From a checkpoint of a small mixture-of-experts model trained on Wikipedia.
Size: 10 layers, width 384, vocabulary 27523.
Experts: 64 experts in each of 10 layers, a softmax router.
Below are experts of layer 7 (counted from 0) of a mixture-of-experts language model. Rows are named router (the router's row for the expert), gate (a neuron's input weights, with its number), up (a neuron's input weights, with its number), down (a neuron's output weights, with its number) and show model dimensions 96-143. Each number is 200 + 40 x the weight over its row's rms, rounded and kept within 0 to 999.
After each expert's rows: a language model's description of what the expert responds to; "comes after" lists some tokens at least twice as common just before its tokens as in all text. This comes from a sample of Wikipedia text that the model never trained on. Tokens count by the router's weight.

# expert 21
router,219,118,198,155,192,79,189,216,206,174,217,154,222,173,164,207,186,164,105,220,136,195,224,233,251,214,162,215,222,231,198,232,226,201,154,115,74,238,192,242,260,208,258,263,233,201,235,169
gate0,181,147,225,138,134,162,263,220,203,196,263,208,169,171,148,170,212,178,242,139,168,285,203,203,191,176,230,275,215,251,225,195,170,223,202,131,218,201,192,143,194,194,218,222,219,154,187,225
up0,183,219,207,242,117,171,286,185,130,189,208,266,180,206,182,162,213,184,208,204,220,247,190,231,223,200,270,245,244,229,183,243,192,234,199,178,213,197,196,179,155,172,154,173,182,162,193,204
down0,213,211,96,187,192,239,192,193,281,158,241,183,147,243,200,174,244,159,183,218,282,146,234,188,211,235,166,187,159,235,182,159,230,211,188,200,241,152,213,189,177,204,139,255,164,175,165,200
It responds to: Word-piece continuations after hyphens, quotes or line breaks, e.g. area-d|enial, "|eliminated", open-|ended, plus section-heading starts and bullets.
comes after: "\n", "-", " (", " \"", " un", " D"

# expert 12
router,199,213,191,287,206,144,160,183,160,215,184,140,205,129,201,153,268,240,189,245,186,218,188,174,235,224,139,116,185,203,217,127,203,120,194,228,149,181,227,211,134,136,211,226,178,186,168,237
gate0,220,203,185,253,257,264,223,234,167,145,171,134,262,241,217,230,235,262,227,271,152,217,205,265,118,233,224,265,199,247,248,213,181,163,157,185,216,165,227,175,174,243,189,171,160,207,196,128
up0,173,156,233,260,175,125,285,227,252,172,196,200,162,208,239,278,203,191,194,138,213,183,201,200,206,231,201,196,192,229,196,152,157,224,246,236,156,212,139,190,237,232,330,247,160,229,193,187
down0,234,192,190,234,180,231,180,205,245,226,155,182,235,152,214,193,232,179,226,168,177,194,243,182,226,215,166,168,141,158,245,209,240,207,189,252,197,151,246,120,217,181,170,120,276,173,140,196
It responds to: Line breaks ending table header rows and paragraphs, and sentence determiners such as the, The, this, these, same.
comes after: "\n", " |", " of", " in", ".", " ="

# expert 14
router,262,222,186,197,167,231,162,210,175,181,216,190,205,253,283,181,198,185,196,235,233,170,192,206,268,231,196,209,133,290,192,248,185,267,257,137,139,200,228,249,137,162,190,256,104,213,216,145
gate0,243,193,203,212,158,207,181,144,212,206,197,191,263,180,213,176,186,247,109,254,181,197,191,223,226,223,152,161,218,270,155,261,207,216,197,184,164,185,170,217,246,213,143,256,172,248,255,166
up0,201,236,212,174,168,146,222,253,288,190,188,172,288,243,170,192,184,191,221,169,181,250,215,164,186,177,240,186,232,212,240,163,206,190,238,298,182,158,232,183,277,177,198,221,148,247,142,224
down0,186,259,174,182,203,230,186,277,224,247,130,230,266,149,152,204,156,124,257,179,211,223,213,168,187,217,178,236,157,202,166,119,164,238,215,231,98,201,208,199,169,120,204,129,152,238,181,148
It responds to: Articles and demonstratives like the, a, this, same, plus ordinal endings (st, th) after numbers in unit names and dates.
comes after: " the", "|", " of", " The", " with", " a"

# expert 13
router,234,137,197,165,213,204,233,228,199,216,222,213,200,296,173,233,259,223,191,152,232,240,180,217,106,228,158,154,180,134,165,170,202,223,171,258,278,201,234,204,254,127,167,154,163,236,174,193
gate0,185,222,219,167,154,179,190,200,228,235,138,164,168,120,149,173,158,260,157,114,172,208,197,235,216,269,233,174,190,230,190,201,201,218,132,218,241,203,165,223,227,240,124,282,107,198,217,220
up0,209,135,168,195,120,230,273,220,178,98,230,219,192,152,151,146,167,230,208,113,183,216,201,239,213,263,248,197,198,201,129,192,227,226,231,180,163,241,180,211,266,274,101,221,157,203,232,226
down0,193,213,206,225,175,178,226,165,192,232,222,178,135,201,226,285,182,236,246,187,196,191,163,234,133,193,215,218,218,204,203,125,195,226,143,185,126,228,246,163,199,191,242,205,177,176,240,223
It responds to: Pipe separators in football league standings, especially before goal difference, plus common nouns and pronouns like company, way, idea, it, which.
comes after: " |", " ", " 0", " the", " a", " 1"

# expert 1
router,170,285,228,189,197,146,218,257,156,201,202,141,241,163,176,204,219,254,278,111,218,132,159,295,205,204,252,163,235,178,193,216,170,177,224,202,174,162,136,148,128,216,197,208,143,192,127,210
gate0,208,226,175,172,248,224,227,226,155,166,172,166,219,213,238,235,219,237,224,207,258,209,119,194,142,134,253,230,181,266,207,264,202,145,193,211,166,139,290,227,117,147,241,212,225,179,166,226
up0,168,132,174,215,186,198,197,205,240,184,237,208,182,188,186,134,220,159,179,206,128,218,220,209,258,140,169,260,197,196,208,164,193,209,212,171,177,243,129,200,313,201,232,183,226,246,215,159
down0,190,202,222,181,196,209,250,175,238,183,190,199,177,240,187,248,149,227,146,188,215,163,186,195,237,199,248,143,207,224,202,166,215,182,206,234,196,171,220,113,203,174,158,288,180,200,194,153
It responds to: Pipe and semicolon cell separators in sports statistics tables and season records, plus "the" before places, as in Team | Games | Receiving.
comes after: "\n", " ", " in", " 0", " New", " for"

# expert 7
router,151,132,222,221,163,219,189,227,178,146,157,222,204,224,201,168,267,157,220,242,165,156,134,190,207,154,259,210,130,172,198,213,176,205,224,136,167,231,177,160,218,279,226,261,183,178,228,163
gate0,173,209,211,188,216,264,263,167,167,214,197,188,198,278,199,230,187,174,214,176,215,136,192,169,123,203,203,205,235,237,165,185,245,220,233,231,193,179,219,163,145,191,249,242,238,288,181,206
up0,176,193,242,185,185,253,152,228,223,228,262,182,300,175,143,243,273,206,166,174,177,134,183,312,232,208,224,232,181,197,226,219,194,239,169,171,128,148,160,234,169,191,253,187,166,141,259,192
down0,251,199,145,269,183,172,128,233,156,123,220,228,206,165,162,180,264,214,177,268,162,147,132,273,230,232,171,229,233,226,217,191,180,176,266,213,272,172,230,240,210,222,231,179,148,151,190,193
It responds to: Single capital or lowercase letter pieces starting names or foreign words, often after line breaks, as in H-intze, C-sajta, D-irector.
comes after: "\n", " =", "\"", "=", " K", " ["

# expert 11
router,168,297,231,238,197,282,173,187,215,235,125,161,245,179,197,200,209,173,275,153,186,217,180,122,248,180,215,186,170,279,205,166,199,211,181,198,238,160,262,213,138,180,191,232,164,194,172,260
gate0,200,230,331,191,134,229,262,199,161,154,162,239,207,236,265,179,188,236,217,199,225,197,139,195,235,165,246,201,231,230,229,251,196,234,163,306,231,230,193,165,165,185,184,180,122,219,153,146
up0,183,135,138,194,196,163,223,271,239,249,192,203,220,202,151,191,205,253,210,169,251,268,198,168,216,164,249,302,173,150,176,261,205,188,245,151,192,204,225,234,193,160,231,203,217,259,202,227
down0,188,247,158,190,164,175,198,206,216,160,202,195,193,109,206,258,139,191,150,173,218,206,122,250,149,164,212,196,243,196,185,131,124,236,168,282,240,207,197,233,191,176,260,145,173,137,193,180
It responds to: The word the before place descriptors in geographic stubs, plus place-name parts and infobox labels like San, National, Royal, Class:.
comes after: " the", " of", " in", " at", " from", " on"

# expert 46
router,211,232,218,208,241,191,255,234,250,227,207,228,248,150,235,259,237,238,197,149,185,165,169,221,185,198,192,173,108,166,151,225,165,158,218,197,229,211,226,149,174,171,203,159,231,190,252,192
gate0,193,166,204,183,231,244,214,146,196,218,184,216,204,127,205,138,207,214,262,183,254,137,308,252,194,209,244,224,159,140,205,277,185,109,266,178,244,132,173,179,217,208,314,176,168,153,199,224
up0,206,194,194,207,200,141,252,228,251,156,202,234,179,181,189,281,265,214,176,234,192,212,191,225,206,224,161,134,184,224,209,198,179,215,155,143,239,233,226,212,192,235,238,181,236,228,214,206
down0,149,136,178,207,175,260,173,188,225,215,224,205,255,178,226,193,194,188,172,209,209,214,195,252,188,206,208,213,204,180,187,185,180,176,201,198,233,148,202,220,261,221,238,210,171,156,224,226
It responds to: Single digits and small numbers in chemical formulas, math subscripts, superscript charges and numeric table cells, like Hg^{2+}.
comes after: " |", "|", "_{", ":", " $", "("

# expert 5
router,210,204,137,200,86,182,230,212,205,234,207,88,245,243,164,191,151,228,239,190,173,190,198,202,254,237,192,197,277,185,172,224,238,186,253,225,145,174,163,206,184,148,174,270,197,197,226,201
gate0,174,271,234,187,235,184,154,221,122,165,178,188,227,226,266,155,135,204,201,212,134,149,228,182,254,161,192,189,217,240,150,217,214,172,302,244,166,202,221,190,186,168,124,137,122,145,233,201
up0,211,152,202,148,219,128,217,159,170,182,306,206,219,176,164,182,235,165,160,197,213,198,203,211,224,184,217,214,181,149,197,104,139,233,153,198,249,206,204,228,173,138,232,131,175,180,169,178
down0,251,185,194,258,283,220,180,139,198,192,197,268,223,194,238,206,242,223,179,134,199,216,218,181,263,210,232,244,142,171,106,203,112,266,224,226,196,225,221,211,254,192,236,248,245,133,161,217
It responds to: Common nouns and pronoun-like words right after the, a, or their, such as company, role, same, latter, number.
comes after: " the", " The", "The", " \"The", "'s", " their"

# expert 58
router,252,235,192,242,270,202,141,166,217,114,232,251,221,215,233,191,220,165,161,182,229,247,204,186,220,172,261,143,209,269,211,180,197,126,217,170,225,143,198,231,178,108,170,228,134,192,270,235
gate0,194,167,225,240,204,289,190,253,269,194,172,289,234,192,115,220,265,198,235,163,146,242,200,209,150,205,177,260,196,251,197,194,248,178,163,179,185,249,210,208,251,269,189,226,232,206,199,197
up0,233,197,158,169,202,210,232,262,213,201,189,152,275,246,170,188,238,249,213,292,197,237,158,162,189,107,251,308,189,205,224,215,216,211,203,239,161,226,288,132,314,223,195,202,229,244,202,164
down0,240,265,205,257,169,230,207,180,183,166,243,189,244,178,168,182,229,183,219,193,285,181,151,222,244,254,144,186,132,198,181,171,205,260,232,193,220,247,212,209,230,196,137,196,209,213,174,201
It responds to: The word the after prepositions like of, in, to, plus other determiners such as his, their, your, and paragraph breaks.
comes after: " of", " in", " to", " on", " for", " by"

# expert 2
router,177,209,221,215,182,203,214,239,225,172,224,144,212,201,196,185,191,238,270,184,219,225,207,271,202,225,201,162,168,150,196,274,121,119,258,204,343,269,189,130,137,198,194,234,161,188,196,209
gate0,168,221,243,188,128,190,288,214,153,241,201,125,236,205,185,229,200,258,298,185,222,170,214,244,249,177,215,271,205,209,192,145,200,198,149,169,201,188,156,204,182,194,225,185,282,201,168,247
up0,142,251,275,202,144,143,227,232,256,254,274,163,219,227,188,189,157,172,193,154,244,215,233,245,151,165,106,220,241,176,217,102,230,212,200,187,206,240,192,211,169,211,150,125,199,141,268,249
down0,157,229,188,199,190,184,165,263,125,146,166,283,182,152,218,189,215,200,234,218,230,211,154,158,204,191,198,187,229,225,235,243,225,242,207,178,128,216,164,215,230,208,209,230,155,198,197,190
It responds to: Blank or numeric cells in sports and election tables after a pipe, plus ranks and wins such as 2., first, won.
comes after: " |", "|", " 0", " won", " 1", " 2"

# expert 33
router,195,192,212,217,173,149,217,206,234,218,138,192,226,242,265,170,145,205,245,119,163,273,225,136,151,217,183,121,102,195,222,210,184,276,161,228,248,201,231,199,147,133,161,244,198,185,225,195
gate0,159,247,176,169,239,249,205,194,232,288,245,236,178,240,203,257,252,223,166,226,191,150,157,216,230,228,182,259,217,154,205,135,208,237,166,165,180,198,160,161,200,234,168,156,228,242,213,172
up0,223,172,219,198,176,187,212,204,217,210,172,203,203,158,186,187,211,193,190,148,148,219,178,216,140,239,210,216,163,114,237,184,246,223,176,204,218,162,211,167,133,169,214,176,180,159,193,228
down0,233,257,217,161,179,235,153,245,208,192,203,239,236,234,205,130,174,186,201,186,264,157,211,229,216,223,191,203,220,192,141,165,180,211,144,108,171,196,223,162,90,230,253,183,147,250,155,193
It responds to: Dashes marking empty table cells in sports and election tables, plus narrative verbs and auxiliaries like was, appointed, began, until.
comes after: " |", " was", " it", "|", " It", ","

# expert 27
router,228,185,184,260,243,111,155,145,145,168,189,221,215,258,201,242,202,212,196,272,211,205,220,254,169,283,205,213,225,182,179,126,213,259,153,216,156,169,165,242,195,116,260,135,167,194,170,180
gate0,191,161,244,263,227,192,287,214,195,134,222,275,247,218,241,150,195,236,150,208,224,113,211,210,191,170,127,218,215,257,167,241,210,207,284,197,221,218,232,218,238,237,161,242,198,212,200,219
up0,183,199,200,219,205,211,189,204,185,206,209,177,239,203,163,223,281,252,248,215,240,232,185,157,253,182,204,261,265,185,206,240,177,168,187,169,134,200,150,223,217,216,154,235,229,214,235,179
down0,200,206,174,132,149,182,251,215,206,198,131,140,158,219,212,193,247,207,232,187,172,215,169,211,201,152,205,146,193,114,214,200,193,172,219,228,210,239,198,153,146,192,224,163,191,209,219,263
It responds to: Content nouns and adjectives after prepositions, in phrases like political science, climate change, team history, human, social, natural.
comes after: " of", " in", " and", " for", " to", " on"

# expert 17
router,256,151,208,180,177,193,196,194,226,156,177,142,219,207,169,158,185,289,168,181,215,176,198,169,195,216,219,189,225,209,245,210,237,178,209,170,187,189,165,161,199,200,281,200,183,174,189,191
gate0,186,267,219,212,156,144,210,221,223,199,161,168,278,184,179,198,218,232,165,191,181,162,195,197,139,342,188,237,212,203,182,187,254,199,151,170,225,173,187,154,228,296,221,211,205,222,189,210
up0,182,220,228,207,282,234,231,175,213,177,208,178,183,177,132,202,187,223,249,180,227,55,224,181,198,161,206,227,210,251,170,208,191,189,186,210,262,240,198,173,218,270,155,169,210,228,205,237
down0,242,233,249,216,206,222,129,262,112,231,255,166,202,207,232,190,263,314,134,197,150,141,247,209,263,198,167,252,142,237,127,158,199,151,167,238,199,258,226,180,191,245,197,236,207,100,303,249
It responds to: Line breaks, list dashes, == heading markers, bullets and coordinate decimals in infoboxes, tables and section headings.
comes after: "\n", "-", "″N", "°N", " ==", " Coordinates:"